From a checkpoint of a small mixture-of-experts model trained on Wikipedia: 16 experts in each of 11 layers.
Below are experts of layer 4 (counted from 0) of a mixture-of-experts language model. Rows are named router (the router's row for the expert), up (a neuron's input weights, with its number), down (a neuron's output weights, with its number) and show model dimensions 320-383. Each number is 50 + 10 x the weight over its row's rms, rounded and kept within 0 to 99.
Before each expert's rows: a language model's description of what the expert responds to; "mostly gets" lists some tokens that are sent to it at least half of the time. This comes from a sample of Wikipedia text that the model never trained on.

# expert 9
It responds to: Year digits and word pieces. Final digits of years such as 1970 or 1930 in lists and census or election tables, plus mid-word pieces like man-d-ate and re-sided.
mostly gets: " under", " Du", " Tra", " release", " police", "Track"
router:66 61 45 48 45 53 47 49 54 51 53 43 44 52 50 50 48 63 67 40 52 64 50 52 62 56 45 44 42 58 61 55 58 30 19 60 40 60 60 44 56 45 77 48 57 55 53 57 65 60 48 57 57 37 48 59 23 48 55 27 40 32 51 60
up0:47 54 29 46 62 63 52 35 40 50 30 46 58 61 54 70 49 31 47 44 65 53 42 38 52 53 40 50 51 41 55 57 46 23 48 47 62 37 63 48 49 63 54 55 55 55 56 47 61 40 38 47 64 40 55 64 65 35 59 40 45 60 31 65
down0:35 53 33 58 48 48 62 59 58 66 56 32 29 39 53 37 54 33 40 39 44 50 53 58 42 51 44 65 52 45 55 53 39 52 61 51 49 57 72 55 55 40 59 46 44 48 53 55 52 45 43 72 49 47 66 53 61 59 44 63 39 49 50 40
up1:51 36 45 55 59 54 38 53 50 39 43 66 45 40 51 41 58 43 49 49 45 56 50 45 49 38 41 43 53 44 20 47 30 56 48 38 54 51 47 46 66 62 39 37 50 61 49 30 50 40 54 33 45 54 32 46 39 41 48 51 48 61 48 68
down1:59 63 67 37 45 43 63 69 55 29 52 51 62 39 55 50 44 45 81 50 56 59 46 60 62 68 48 37 56 51 60 59 48 61 48 37 51 53 59 52 50 39 47 36 51 37 48 44 46 53 45 53 50 50 52 65 62 48 66 42 47 44 50 55
up2:58 43 45 42 53 51 61 55 62 59 34 66 48 44 36 68 47 26 55 43 62 51 55 28 42 22 52 52 54 42 47 53 47 52 52 44 44 48 41 32 69 50 31 56 64 75 49 54 46 33 45 35 31 52 62 59 58 47 58 46 57 48 42 40
down2:46 67 29 62 52 57 47 54 51 48 51 50 43 33 49 75 51 45 50 27 50 39 62 70 57 57 46 47 36 47 51 63 56 57 42 42 53 50 47 36 47 43 45 53 47 57 57 54 55 50 43 54 33 32 32 46 51 58 63 49 46 31 50 56
up3:36 47 46 54 47 40 46 45 38 53 52 63 54 66 58 42 56 53 41 61 43 53 45 49 52 39 62 45 48 40 51 46 42 60 72 56 57 60 51 44 57 49 39 38 58 52 72 43 44 31 49 49 51 41 51 50 50 45 48 52 54 55 57 45
down3:38 68 33 33 49 59 36 50 47 53 54 73 46 58 65 42 47 65 33 42 48 64 56 56 56 61 45 52 40 54 52 49 52 36 52 56 56 40 43 62 69 77 39 34 35 56 68 40 59 65 38 39 59 54 59 56 68 49 58 71 54 60 57 68
up4:60 57 49 48 46 44 55 37 34 40 56 36 48 60 54 61 40 56 52 41 55 40 60 37 34 51 48 42 52 51 34 37 36 31 32 49 45 60 47 27 54 42 43 52 69 44 46 48 55 35 49 53 52 21 57 58 48 72 46 53 45 34 40 40
down4:68 48 54 55 41 43 59 53 54 45 54 40 55 52 54 67 51 63 49 55 41 46 53 53 52 46 44 54 49 59 50 37 55 60 58 55 38 58 55 54 46 59 56 29 38 59 61 69 58 58 48 58 41 39 50 51 43 34 49 38 36 33 59 37
up5:45 41 37 47 56 44 41 53 45 61 34 61 58 31 54 58 74 45 48 61 48 46 45 72 70 50 61 47 54 48 53 48 42 59 57 40 46 55 72 53 50 60 58 54 61 62 49 46 55 29 29 49 66 52 67 36 60 63 44 46 58 65 33 36
down5:48 32 47 61 48 52 55 50 66 56 54 50 56 52 53 49 50 46 48 35 43 30 48 51 45 47 56 49 47 45 39 53 50 35 54 50 44 56 35 49 55 65 62 54 45 46 48 67 47 60 40 58 75 50 58 56 62 29 56 48 46 57 43 49
up6:57 38 43 30 47 54 56 35 24 56 60 40 53 50 48 44 50 39 58 61 54 54 49 53 48 52 49 43 38 44 46 46 50 52 43 49 68 57 56 51 70 47 50 51 49 46 41 42 63 45 43 49 34 34 49 47 55 51 47 49 52 53 47 52
down6:67 40 52 43 47 55 46 44 36 51 60 50 56 51 48 36 50 33 65 62 61 56 55 71 35 53 49 35 44 51 59 45 68 49 60 43 38 62 43 41 40 48 46 59 38 60 58 53 35 52 51 48 57 58 50 55 62 45 53 38 41 40 53 36
up7:61 57 49 43 49 62 39 35 59 58 51 60 55 47 43 44 51 49 58 57 56 48 70 46 40 52 38 62 64 54 54 54 51 55 45 60 52 55 52 40 66 46 36 62 58 55 52 47 61 44 51 68 40 46 34 60 56 43 42 46 64 63 45 64
down7:53 30 60 59 50 56 74 57 55 57 56 48 48 43 48 41 60 54 45 55 58 43 49 40 45 49 64 58 62 56 47 57 47 53 69 34 33 49 52 46 55 54 60 53 42 51 45 49 47 56 38 55 52 44 64 52 78 44 50 54 55 46 24 55
up8:53 54 45 53 60 47 48 64 30 56 38 63 44 59 53 50 48 45 56 44 68 42 61 54 68 58 48 35 44 47 66 42 42 62 62 39 54 53 56 42 57 59 43 54 52 38 72 51 45 61 37 36 72 56 33 25 60 44 48 50 56 52 59 54
down8:46 54 29 60 65 43 51 59 45 39 23 41 33 48 35 72 47 73 65 37 40 52 44 46 33 37 25 49 47 40 66 49 44 47 42 53 36 63 42 56 43 50 46 31 46 54 64 41 50 54 49 54 51 60 43 52 39 51 56 56 58 43 59 41
up9:51 41 50 48 52 27 60 45 65 71 55 49 42 54 45 51 57 55 50 52 43 59 58 54 47 53 70 37 31 43 56 57 49 55 51 46 65 58 50 36 49 49 51 38 31 52 45 73 39 56 41 52 46 55 40 52 50 55 60 45 50 66 59 61
down9:65 47 60 47 48 43 45 43 69 43 44 50 56 55 60 72 43 50 46 49 55 43 57 42 42 61 50 58 60 62 30 66 44 43 54 55 38 47 48 30 60 42 56 58 45 48 38 52 36 48 50 46 49 47 41 48 51 52 40 39 51 54 38 67
up10:49 56 47 65 43 54 67 62 67 50 40 62 62 41 49 58 46 43 61 44 49 52 50 59 52 40 48 27 45 57 20 52 56 57 52 21 52 39 58 64 39 56 48 39 65 37 52 53 29 32 59 47 43 59 61 48 36 47 34 47 58 59 39 45
down10:71 38 39 60 47 55 55 83 60 36 38 37 70 37 52 61 59 53 55 52 45 56 53 39 41 45 36 37 44 47 46 47 50 58 47 28 38 40 30 44 50 48 43 47 53 36 46 33 54 67 47 64 43 44 55 53 48 49 37 62 40 59 58 57
up11:62 38 57 50 56 42 45 55 55 67 42 48 42 43 31 50 50 53 49 58 35 75 46 47 40 38 56 54 39 65 50 43 55 49 62 45 63 48 59 40 57 48 46 51 47 69 55 51 51 49 57 40 43 52 68 44 66 51 32 55 55 58 62 61
down11:62 53 50 48 49 53 50 38 40 54 58 34 39 59 31 25 33 58 64 48 51 48 56 46 51 37 46 52 39 55 50 37 41 65 57 50 35 45 53 20 57 34 53 60 29 50 50 46 68 46 40 45 45 77 47 65 64 60 58 41 48 61 52 53
up12:65 49 47 59 42 52 56 48 38 60 52 51 62 32 59 64 32 31 32 52 39 35 40 52 53 60 55 39 33 46 36 42 64 53 54 48 49 58 39 67 41 47 49 48 40 50 70 47 62 44 65 50 67 51 41 49 72 53 36 56 59 30 33 51
down12:64 43 40 42 56 60 42 41 45 40 60 48 57 54 57 52 52 56 52 63 58 43 44 46 58 43 62 62 43 33 52 47 56 39 50 50 31 56 55 50 39 28 54 44 28 52 46 75 64 62 58 53 58 40 65 61 66 59 51 45 52 41 54 30
up13:51 47 53 37 54 56 67 52 46 59 41 41 75 72 51 47 67 66 39 70 45 50 38 53 40 36 31 60 47 43 75 38 56 59 31 46 49 49 54 50 48 45 42 71 42 65 48 49 35 46 54 56 49 63 60 42 50 46 59 46 36 51 49 42
down13:47 40 51 30 59 47 41 64 75 51 17 66 56 52 58 72 62 41 43 32 40 42 79 63 64 64 59 59 50 70 67 53 54 58 59 45 60 40 55 45 34 41 46 61 57 63 52 52 58 43 48 57 43 49 63 53 49 43 44 58 59 57 37 52
up14:36 51 25 51 61 62 33 46 57 47 57 50 43 61 44 54 65 35 43 53 64 42 49 51 29 38 48 53 51 45 54 57 68 46 50 47 56 59 45 48 47 58 47 43 49 41 31 61 55 34 51 61 61 46 42 48 46 49 39 50 49 52 53 50
down14:57 56 63 43 46 56 49 61 57 34 71 38 30 63 45 38 54 43 41 54 57 58 63 48 45 57 38 51 47 59 43 62 21 49 38 57 44 63 44 33 49 57 44 50 54 56 60 43 53 45 68 67 59 56 38 45 60 48 26 50 58 33 40 46
up15:36 64 58 54 54 38 49 41 54 42 25 64 46 56 47 44 48 36 63 34 63 37 48 34 51 40 29 41 48 44 64 51 52 52 59 65 56 44 62 58 60 68 45 56 42 57 41 52 34 58 55 58 54 46 62 51 83 50 30 67 52 45 56 48
down15:50 65 35 32 56 48 55 60 34 34 56 49 62 59 36 33 48 31 44 33 39 52 37 68 50 50 39 67 42 52 41 49 64 63 54 65 61 57 48 35 47 53 61 50 38 55 40 49 47 54 53 46 33 48 46 52 37 39 66 42 59 42 39 56
up16:58 60 50 46 49 60 45 67 57 43 51 53 51 69 44 47 45 55 44 63 57 50 47 61 49 50 46 59 51 49 33 60 46 44 30 35 55 49 39 66 43 51 48 53 61 50 22 54 53 41 47 48 75 50 35 59 67 45 60 49 48 63 56 49
down16:56 69 42 47 46 50 42 48 53 57 54 47 46 52 54 61 36 44 52 64 56 52 62 44 62 40 31 40 55 38 64 58 32 53 50 45 46 61 45 51 44 50 41 41 54 46 35 54 66 43 50 59 51 49 52 68 54 35 39 67 43 55 29 36
up17:67 40 57 46 42 50 49 61 45 60 62 42 57 67 61 70 62 44 38 53 61 47 51 47 64 44 66 67 37 40 52 56 49 39 49 54 65 58 31 43 53 35 57 55 68 59 49 44 41 47 50 61 48 43 56 49 41 47 33 57 38 48 58 53
down17:51 65 63 66 73 42 68 54 63 57 38 46 50 59 47 44 49 76 64 54 45 51 40 62 43 29 51 51 38 56 63 47 45 49 47 41 71 67 25 56 52 49 43 54 38 56 49 42 46 36 46 38 40 48 37 57 64 45 50 47 58 52 53 49
up18:37 51 50 32 45 52 43 44 45 67 52 42 65 40 53 54 37 48 59 52 57 36 44 36 54 44 59 64 51 43 58 28 61 58 57 43 55 29 49 45 60 59 42 41 45 46 57 61 58 23 36 54 47 50 62 55 67 50 43 49 46 34 62 44
down18:48 49 53 35 34 51 64 63 42 67 62 33 37 51 66 72 58 54 50 68 55 67 57 39 54 51 30 66 78 55 55 59 60 60 71 49 58 52 54 53 41 48 59 46 45 49 50 52 52 76 49 66 44 44 56 55 45 39 57 49 58 47 65 69
up19:55 35 40 38 48 41 51 47 26 34 44 73 53 51 42 48 60 50 54 63 42 46 68 56 44 51 61 42 60 42 42 44 54 56 38 52 53 55 48 51 57 51 37 39 67 55 56 46 47 59 45 52 42 53 39 56 79 61 52 56 40 48 46 53
down19:32 40 61 77 38 63 38 48 47 55 42 66 67 41 58 35 59 44 48 27 60 48 57 48 54 29 61 47 58 50 50 51 44 64 45 62 45 42 52 64 56 44 52 47 43 50 63 32 36 71 55 47 39 72 46 29 58 38 42 57 36 46 57 37
up20:55 53 46 27 59 45 35 70 38 58 47 52 45 42 44 60 33 47 49 38 53 45 41 32 46 58 39 64 64 50 81 58 56 54 46 41 68 43 36 44 48 58 57 43 62 50 64 38 66 55 56 46 47 43 53 50 66 61 40 52 72 55 57 49
down20:44 59 55 60 56 43 44 50 42 46 58 50 42 45 45 59 53 54 49 52 37 69 57 59 50 62 40 31 57 37 45 54 43 64 45 31 52 46 51 43 39 52 50 58 41 44 43 30 50 48 54 60 60 45 50 66 64 20 56 40 49 35 44 44
up21:34 42 50 53 45 73 43 40 49 50 49 51 49 65 77 54 44 49 61 47 36 31 51 44 54 49 53 52 30 64 46 61 53 68 73 46 75 41 69 49 43 54 35 61 52 63 64 33 36 31 48 56 46 64 49 48 64 47 44 55 57 45 51 50
down21:59 44 51 55 59 47 35 39 46 56 58 55 45 48 61 44 55 41 65 33 39 49 46 60 50 38 47 41 44 48 55 53 58 51 63 49 48 56 43 34 21 57 47 69 47 57 45 74 55 35 50 58 66 54 45 52 56 58 37 40 35 64 44 40
up22:66 75 47 46 42 55 29 46 47 53 50 39 51 61 42 45 54 46 64 48 53 54 35 45 54 67 48 56 53 57 16 46 31 52 58 56 67 63 32 40 39 62 54 36 36 26 34 34 43 53 45 67 41 52 52 51 60 47 57 41 56 37 70 65
down22:59 34 50 57 40 44 64 63 43 57 39 44 45 61 40 48 49 37 47 27 53 51 57 58 44 66 51 44 70 49 46 48 56 46 35 63 40 59 57 60 81 56 48 47 52 33 39 53 56 62 52 65 75 36 54 48 52 45 58 50 44 59 43 51
up23:76 24 44 47 49 62 56 48 54 30 59 66 40 57 40 49 48 36 36 50 55 56 49 53 62 52 54 55 40 49 34 39 52 43 39 56 44 33 33 35 40 48 41 54 67 40 50 50 50 47 46 58 56 52 47 58 56 49 56 52 60 31 37 51
down23:49 38 48 47 61 52 42 39 41 30 37 55 45 44 51 60 59 43 41 72 53 44 56 51 63 57 44 57 56 55 50 45 65 41 41 63 46 48 41 56 57 59 63 49 46 50 46 56 41 60 45 49 44 57 61 55 42 50 56 34 59 52 52 70
up24:52 37 47 46 57 53 51 39 53 39 53 58 46 59 55 60 43 50 63 36 44 60 46 44 36 38 53 44 58 34 48 67 37 63 54 58 36 41 63 46 40 49 57 64 56 37 59 60 54 50 34 52 30 60 52 56 43 39 35 60 59 52 70 58
down24:70 29 49 55 66 49 47 43 51 45 54 80 33 58 51 60 62 49 39 39 60 55 74 40 38 68 40 48 54 51 60 35 50 58 54 52 62 56 50 51 65 30 59 54 75 67 53 58 35 50 33 54 63 68 46 18 60 60 39 47 39 50 58 35
up25:45 59 45 36 49 49 41 48 59 38 38 30 74 37 56 58 70 51 56 34 67 53 66 45 64 53 45 24 66 43 44 52 69 52 55 52 58 54 57 64 36 44 47 38 73 43 38 40 46 50 40 32 41 42 52 40 61 65 56 45 61 44 54 53
down25:42 44 62 44 59 46 41 56 51 54 44 55 64 41 43 36 54 52 49 43 48 56 51 40 46 67 54 38 46 47 35 47 61 61 52 46 36 44 63 50 32 52 51 47 53 41 59 54 48 56 63 42 41 43 53 55 53 53 43 64 55 49 45 48
up26:53 54 52 50 55 49 58 47 66 44 48 47 43 42 66 47 40 47 25 54 47 52 58 56 63 72 41 58 64 45 52 44 57 63 52 58 60 57 36 53 51 56 56 46 38 49 51 54 28 62 37 40 48 57 51 59 42 53 37 50 34 48 46 51
down26:42 55 62 46 35 67 57 53 35 61 44 41 48 51 52 30 58 65 49 48 38 40 49 45 52 43 58 48 55 48 32 41 51 58 60 48 52 41 45 33 38 65 55 40 47 52 46 60 71 34 51 39 34 64 50 49 39 52 49 49 45 54 64 49
up27:49 40 48 55 53 45 42 48 57 51 69 42 42 58 48 67 62 44 74 41 59 61 58 47 67 66 61 58 54 50 25 41 43 57 61 48 64 60 36 60 44 56 48 45 65 48 50 57 41 57 65 39 42 45 42 58 52 50 55 58 55 39 42 49
down27:47 68 48 42 55 46 48 57 48 39 52 62 65 37 59 46 48 55 52 52 59 51 56 53 59 51 63 53 55 40 24 58 49 65 42 58 31 51 56 67 57 49 58 63 55 31 43 35 42 49 51 51 36 51 52 48 58 45 56 56 49 53 54 58
up28:67 44 59 53 30 51 53 50 59 51 40 32 53 48 52 56 60 46 56 46 54 53 49 53 49 20 40 40 50 49 44 54 52 46 53 46 51 48 44 64 58 56 61 32 33 58 47 48 57 46 76 57 60 52 50 42 53 45 44 49 48 46 43 28
down28:51 66 29 51 51 31 56 65 59 55 64 44 74 60 55 50 64 55 40 57 49 58 42 54 42 54 40 46 50 57 47 38 51 61 55 45 46 32 41 84 48 58 43 53 65 53 55 46 39 32 51 40 56 48 51 61 48 55 35 35 59 51 42 37
up29:47 49 57 61 46 43 58 58 43 53 40 59 66 36 47 57 38 40 42 36 40 57 59 39 46 44 57 42 57 44 46 62 66 49 41 48 60 46 46 28 41 51 67 62 38 66 62 57 69 51 53 59 45 53 40 53 59 48 65 72 53 59 68 42
down29:55 49 69 51 58 22 49 71 59 38 47 29 56 59 50 52 66 62 52 50 65 52 56 51 62 51 43 56 43 60 43 27 34 46 57 43 31 55 50 46 37 58 46 52 58 48 60 43 62 59 54 55 38 55 43 39 79 41 48 37 62 57 60 38
up30:66 54 47 46 44 70 73 41 47 43 61 44 40 49 59 50 44 65 54 47 53 43 49 56 59 38 44 44 58 27 58 57 55 39 62 50 53 40 46 53 60 36 35 35 55 39 50 63 48 62 47 49 38 67 43 45 58 44 44 48 51 63 58 46
down30:45 48 49 44 29 58 70 42 65 48 42 30 55 52 55 60 76 42 43 41 56 34 57 41 50 55 62 61 68 69 43 46 51 43 47 50 47 38 57 52 41 43 68 37 41 54 48 52 56 48 59 50 49 46 53 48 56 46 48 45 37 61 65 37
up31:52 43 39 43 50 39 58 38 56 46 34 45 57 49 52 53 44 63 42 61 45 38 54 51 52 58 60 60 42 67 57 36 44 60 66 53 74 60 59 49 50 52 41 35 46 59 63 55 56 49 67 64 67 57 22 52 48 57 52 47 54 44 50 56
down31:49 22 50 64 41 56 46 60 53 48 46 32 37 29 58 56 55 41 43 47 45 43 41 62 62 51 50 36 50 77 71 56 41 49 42 68 52 40 53 39 57 37 64 35 46 27 53 50 47 60 50 65 30 48 50 59 40 55 56 55 55 26 61 63
up32:58 51 52 41 48 41 46 49 47 39 50 68 73 54 73 52 37 43 47 50 69 53 40 42 48 52 44 50 57 60 57 32 54 46 19 63 48 35 37 49 58 67 49 63 56 54 59 58 55 44 22 58 59 53 43 65 53 64 58 54 58 42 54 56
down32:56 47 47 43 47 48 44 42 45 42 31 48 48 48 52 60 52 63 21 73 68 40 50 43 43 51 49 65 57 66 29 42 38 45 44 41 51 47 65 42 39 55 49 44 29 27 68 52 66 55 41 56 65 43 42 45 41 57 44 51 45 55 47 41
up33:56 47 36 62 46 65 52 50 44 57 55 59 27 53 41 44 26 56 50 61 47 50 59 70 57 49 76 61 51 32 57 45 47 50 47 36 62 36 35 75 53 48 45 43 41 41 40 59 51 31 55 49 49 54 64 54 43 49 44 51 59 57 86 60
down33:42 43 51 54 58 47 44 43 61 59 39 56 56 66 49 50 60 55 72 36 58 39 59 60 52 54 41 62 39 48 47 48 53 37 47 61 57 39 52 39 41 45 53 66 50 65 58 36 70 52 40 63 52 53 39 67 69 56 53 48 44 45 46 52
up34:45 30 35 43 24 62 50 42 59 71 45 32 63 56 50 55 41 67 46 62 56 37 39 53 47 37 41 54 47 41 42 57 47 50 69 42 44 68 47 50 43 55 53 42 52 53 35 43 37 60 46 48 65 27 57 53 66 68 48 52 78 46 48 59
down34:51 39 41 58 58 53 54 42 55 44 50 46 39 63 53 38 62 49 58 62 62 39 47 57 51 54 42 33 59 46 37 49 61 52 64 42 52 42 52 50 51 53 46 53 60 57 71 64 49 43 63 46 49 59 51 42 49 56 56 42 47 46 46 47
up35:70 62 42 42 69 53 62 42 40 50 41 52 55 44 59 48 50 51 30 29 60 36 66 59 45 51 43 46 59 48 64 59 59 52 63 54 57 50 51 59 52 47 66 44 48 55 50 49 45 37 55 55 44 44 32 49 58 52 45 40 43 50 57 33
down35:38 58 49 62 53 76 37 43 47 34 33 55 30 29 63 58 74 45 50 34 30 42 54 61 35 58 47 53 55 51 48 22 59 41 58 59 45 37 62 55 51 46 62 67 50 46 65 40 44 42 50 51 42 64 34 51 57 48 66 51 39 55 49 60
up36:43 46 31 50 34 48 65 42 56 42 44 62 65 34 52 52 43 42 42 57 50 44 45 50 63 28 29 63 54 65 23 63 30 52 50 49 65 55 68 54 40 50 37 47 56 48 53 52 42 34 59 48 42 64 59 53 44 55 62 38 33 44 51 42
down36:41 63 53 43 47 46 44 43 45 47 61 51 61 43 59 48 45 35 27 55 56 61 63 67 62 54 58 49 41 59 45 50 57 52 30 62 59 48 66 38 50 54 65 43 48 67 66 48 48 48 53 30 38 36 55 57 55 36 80 44 43 40 59 37
up37:48 48 57 43 58 46 33 56 27 59 34 54 53 51 44 49 49 54 61 42 57 49 56 47 40 30 61 50 46 76 63 50 63 70 43 43 75 54 64 54 62 66 44 57 41 65 46 66 39 43 59 54 57 49 36 55 45 66 52 32 70 38 55 62
down37:69 55 60 36 43 41 36 49 52 53 46 37 57 58 57 60 54 31 61 62 63 42 46 34 36 53 55 56 40 41 31 47 52 40 61 51 58 38 40 37 44 42 38 45 57 36 61 59 53 52 54 40 58 62 22 71 55 52 55 50 50 34 51 53
up38:44 42 48 45 51 54 38 56 54 47 47 57 59 58 43 49 62 53 53 50 49 53 52 60 54 42 58 65 55 59 43 56 50 45 41 47 61 44 43 40 51 46 55 50 36 50 58 50 48 40 43 62 49 23 54 43 37 56 38 51 63 54 34 32
down38:43 45 62 35 38 55 42 31 50 67 52 58 59 62 55 45 43 46 62 39 56 47 51 45 40 55 55 53 40 62 40 52 50 38 39 66 57 30 46 60 47 34 66 60 46 43 51 35 47 46 46 56 29 45 58 59 27 50 57 64 50 58 41 44
up39:60 33 41 45 66 46 52 45 41 40 61 58 41 38 41 50 35 55 38 42 44 62 49 50 55 33 45 60 67 43 58 53 59 48 48 42 58 43 54 46 47 65 46 62 39 46 43 45 51 36 60 62 45 32 53 51 49 73 55 59 78 51 50 56
down39:72 60 37 45 43 59 40 74 42 45 49 36 50 58 48 57 45 54 55 50 37 62 64 53 29 50 50 59 51 50 47 54 42 55 44 48 48 56 68 57 61 60 38 51 64 50 44 41 59 47 46 39 67 45 52 59 62 52 74 40 64 69 54 42
up40:44 29 61 54 54 41 61 41 27 52 43 50 55 45 61 40 65 62 63 63 65 44 27 76 49 42 59 37 36 51 39 46 38 65 68 68 38 52 59 49 47 64 66 57 46 44 45 36 55 58 51 61 42 52 65 45 34 58 38 55 65 51 53 48
down40:48 51 52 54 78 48 53 55 60 40 54 53 62 68 49 49 37 51 48 54 47 49 40 68 67 43 50 49 79 37 51 37 34 72 38 42 39 53 52 42 35 76 51 58 60 56 49 46 54 44 54 51 37 40 41 38 50 52 41 55 40 48 41 59
up41:44 45 51 52 53 43 31 47 57 56 44 51 45 43 38 57 46 55 40 49 67 47 59 33 52 47 71 70 63 41 49 59 39 52 37 56 49 47 51 62 52 47 54 52 73 48 43 39 46 49 28 59 46 54 37 48 51 42 61 48 39 44 42 58
down41:51 38 62 50 41 40 57 55 51 56 35 59 59 40 41 46 41 51 52 62 55 38 50 55 60 57 60 45 56 51 64 33 28 61 57 42 39 59 52 52 60 66 49 52 29 53 52 37 52 52 49 81 50 64 34 59 53 43 46 42 47 44 51 64
up42:41 34 51 58 54 52 59 48 65 49 58 57 65 55 47 50 50 44 45 69 55 44 56 52 67 66 63 54 51 45 50 50 40 70 53 28 34 55 48 49 61 50 56 55 37 59 50 45 66 36 41 59 50 36 62 47 48 59 52 67 47 71 43 59
down42:31 43 54 41 44 49 63 64 45 53 50 72 52 59 51 45 52 43 53 34 54 51 49 53 42 40 41 70 64 43 53 62 34 47 56 56 38 59 39 41 58 65 51 47 54 59 53 42 45 53 37 57 40 38 35 39 28 74 44 42 68 45 60 46
up43:42 47 49 53 45 54 39 46 62 36 57 38 57 60 61 66 29 49 34 38 57 46 47 46 46 46 49 58 49 36 49 58 29 60 37 44 57 56 59 51 51 24 54 33 51 37 61 50 49 48 42 62 59 50 57 43 35 50 50 53 30 41 53 54
down43:36 58 47 51 55 32 61 60 34 58 34 52 50 40 51 45 66 67 53 58 51 36 37 50 35 43 55 40 46 66 44 43 47 46 60 70 51 71 53 62 58 39 51 47 40 51 49 46 41 68 73 47 65 57 42 57 64 35 46 44 47 45 49 47
up44:49 59 38 23 44 61 42 39 48 36 46 40 65 51 53 48 34 32 36 58 40 54 59 53 60 55 59 50 39 52 40 76 44 58 63 58 46 59 48 44 43 35 59 56 38 63 38 65 64 37 62 38 36 52 52 60 49 55 54 40 67 29 39 43
down44:60 55 48 58 40 47 49 52 57 38 54 62 49 65 53 67 46 65 52 42 59 43 44 40 44 42 48 44 63 56 51 46 60 58 47 63 34 40 56 36 52 57 39 59 42 48 43 52 65 49 65 43 53 26 53 47 71 50 54 57 55 34 56 23
up45:55 49 64 28 68 43 43 58 45 68 54 58 59 49 54 40 48 45 44 31 51 44 45 61 47 57 47 45 30 46 47 46 48 56 41 52 52 41 40 46 58 41 31 46 54 40 49 53 42 51 66 41 36 46 68 45 57 55 47 39 73 50 47 76
down45:47 23 53 43 60 57 47 33 59 52 31 48 56 63 48 52 41 51 47 56 63 38 58 54 35 56 51 51 53 46 63 47 41 52 34 53 57 46 50 65 47 51 44 36 52 37 36 52 57 32 51 36 44 46 42 56 55 57 53 48 61 51 38 48
up46:54 64 54 51 51 48 48 55 30 35 58 53 52 67 53 40 56 41 42 58 42 63 47 48 69 33 33 38 47 28 55 61 43 58 60 54 40 47 34 58 61 56 36 70 42 35 63 57 63 53 44 62 36 30 39 55 49 53 55 35 68 66 52 54
down46:65 56 51 49 57 61 40 33 54 60 43 48 41 36 50 49 45 42 56 46 37 46 42 54 47 60 49 37 49 30 49 63 39 42 67 57 47 60 49 52 54 40 47 40 56 51 66 38 36 57 44 42 76 50 59 60 59 40 44 46 53 55 54 64
up47:58 46 53 52 52 67 36 41 62 47 63 44 34 43 62 63 44 52 38 68 36 44 56 57 68 48 50 49 42 49 63 57 55 51 70 57 43 48 61 60 41 44 44 50 55 67 44 43 41 58 23 41 50 64 28 44 53 50 49 57 55 63 43 28
down47:53 48 42 53 50 47 54 43 47 45 62 46 50 46 48 62 31 59 43 51 56 55 41 56 39 43 57 69 50 56 58 66 57 50 42 39 54 45 47 48 40 58 49 63 48 36 44 61 57 33 38 41 50 57 41 40 51 58 53 70 70 71 45 39
up48:68 41 39 56 21 53 49 49 42 53 51 57 60 34 73 40 50 41 20 42 51 51 34 44 41 50 48 50 35 50 36 68 64 38 64 42 38 55 43 44 54 43 64 42 52 55 46 56 58 27 43 47 39 47 62 54 41 66 58 39 47 47 28 64
down48:72 46 58 34 62 51 47 44 52 58 61 41 58 61 64 35 36 53 44 51 63 75 45 52 65 60 41 50 45 68 48 35 49 68 39 51 44 53 57 40 52 51 64 46 52 55 55 53 56 61 53 47 57 52 43 24 75 69 49 39 53 57 49 57
up49:44 54 47 44 52 57 54 54 54 41 57 46 49 59 58 71 63 53 56 52 42 49 59 42 38 60 59 66 61 56 56 47 57 52 62 37 47 44 52 41 71 51 43 61 41 20 60 64 47 38 44 28 46 78 69 45 38 49 34 53 37 63 50 54
down49:59 33 47 42 62 66 44 42 52 64 41 38 59 55 58 50 45 57 61 59 38 60 43 38 35 43 46 54 38 38 20 45 37 62 64 49 59 60 66 44 63 47 46 65 70 33 63 54 47 60 48 32 66 32 69 66 52 50 43 49 48 36 48 64
up50:47 52 48 45 51 52 53 44 36 59 61 46 47 42 60 67 59 62 63 65 53 70 35 37 49 57 69 51 38 58 52 51 50 43 62 52 53 48 52 44 68 54 59 57 64 48 59 66 54 63 55 30 40 41 41 59 41 47 48 67 66 49 49 56
down50:52 48 52 60 68 52 49 53 34 69 56 28 35 41 42 59 54 57 58 39 41 68 59 46 68 69 58 47 52 40 45 59 44 31 65 39 51 61 34 56 60 42 63 48 65 45 32 41 52 46 62 42 47 54 39 42 32 52 29 66 58 53 61 50
up51:48 60 54 74 40 63 46 54 60 28 30 50 54 36 40 28 43 45 67 62 49 59 59 42 32 46 26 59 52 69 41 47 59 54 48 41 53 60 58 45 70 34 46 48 48 38 34 55 52 34 56 40 62 37 48 40 65 67 53 62 52 50 32 54
down51:40 50 49 45 38 60 64 51 39 48 52 57 47 48 51 40 54 54 45 56 52 36 57 48 57 43 47 58 50 49 34 51 55 48 51 43 33 45 61 56 41 48 32 29 61 44 43 53 24 56 51 35 55 49 54 43 41 52 69 45 53 58 38 59
up52:59 43 50 48 52 41 27 46 34 59 44 54 55 62 63 69 54 62 64 44 29 49 70 53 65 49 57 34 29 52 37 48 55 42 50 46 43 38 69 40 60 40 34 55 56 58 43 35 53 47 47 61 60 50 50 40 37 64 50 37 57 46 55 48
down52:55 54 50 17 58 46 51 58 48 56 45 64 61 51 37 69 64 47 86 59 42 38 46 42 59 38 40 44 58 65 50 54 54 44 45 45 37 50 51 50 58 35 48 38 44 50 51 56 48 33 48 40 56 46 51 59 55 41 57 64 39 51 55 38
up53:60 69 49 35 39 58 65 44 45 49 41 65 44 69 51 60 40 44 44 55 39 48 52 56 50 66 54 52 54 63 48 38 57 38 39 34 53 56 50 31 51 60 49 63 61 66 63 43 37 39 45 38 37 61 46 52 37 55 48 64 62 52 40 51
down53:24 48 61 50 37 63 56 60 58 42 45 45 51 50 41 50 42 60 39 32 67 41 49 70 41 28 48 60 51 50 39 61 52 33 55 44 49 39 64 57 47 45 48 60 45 55 51 52 52 43 50 40 60 49 49 49 53 61 32 51 36 44 51 52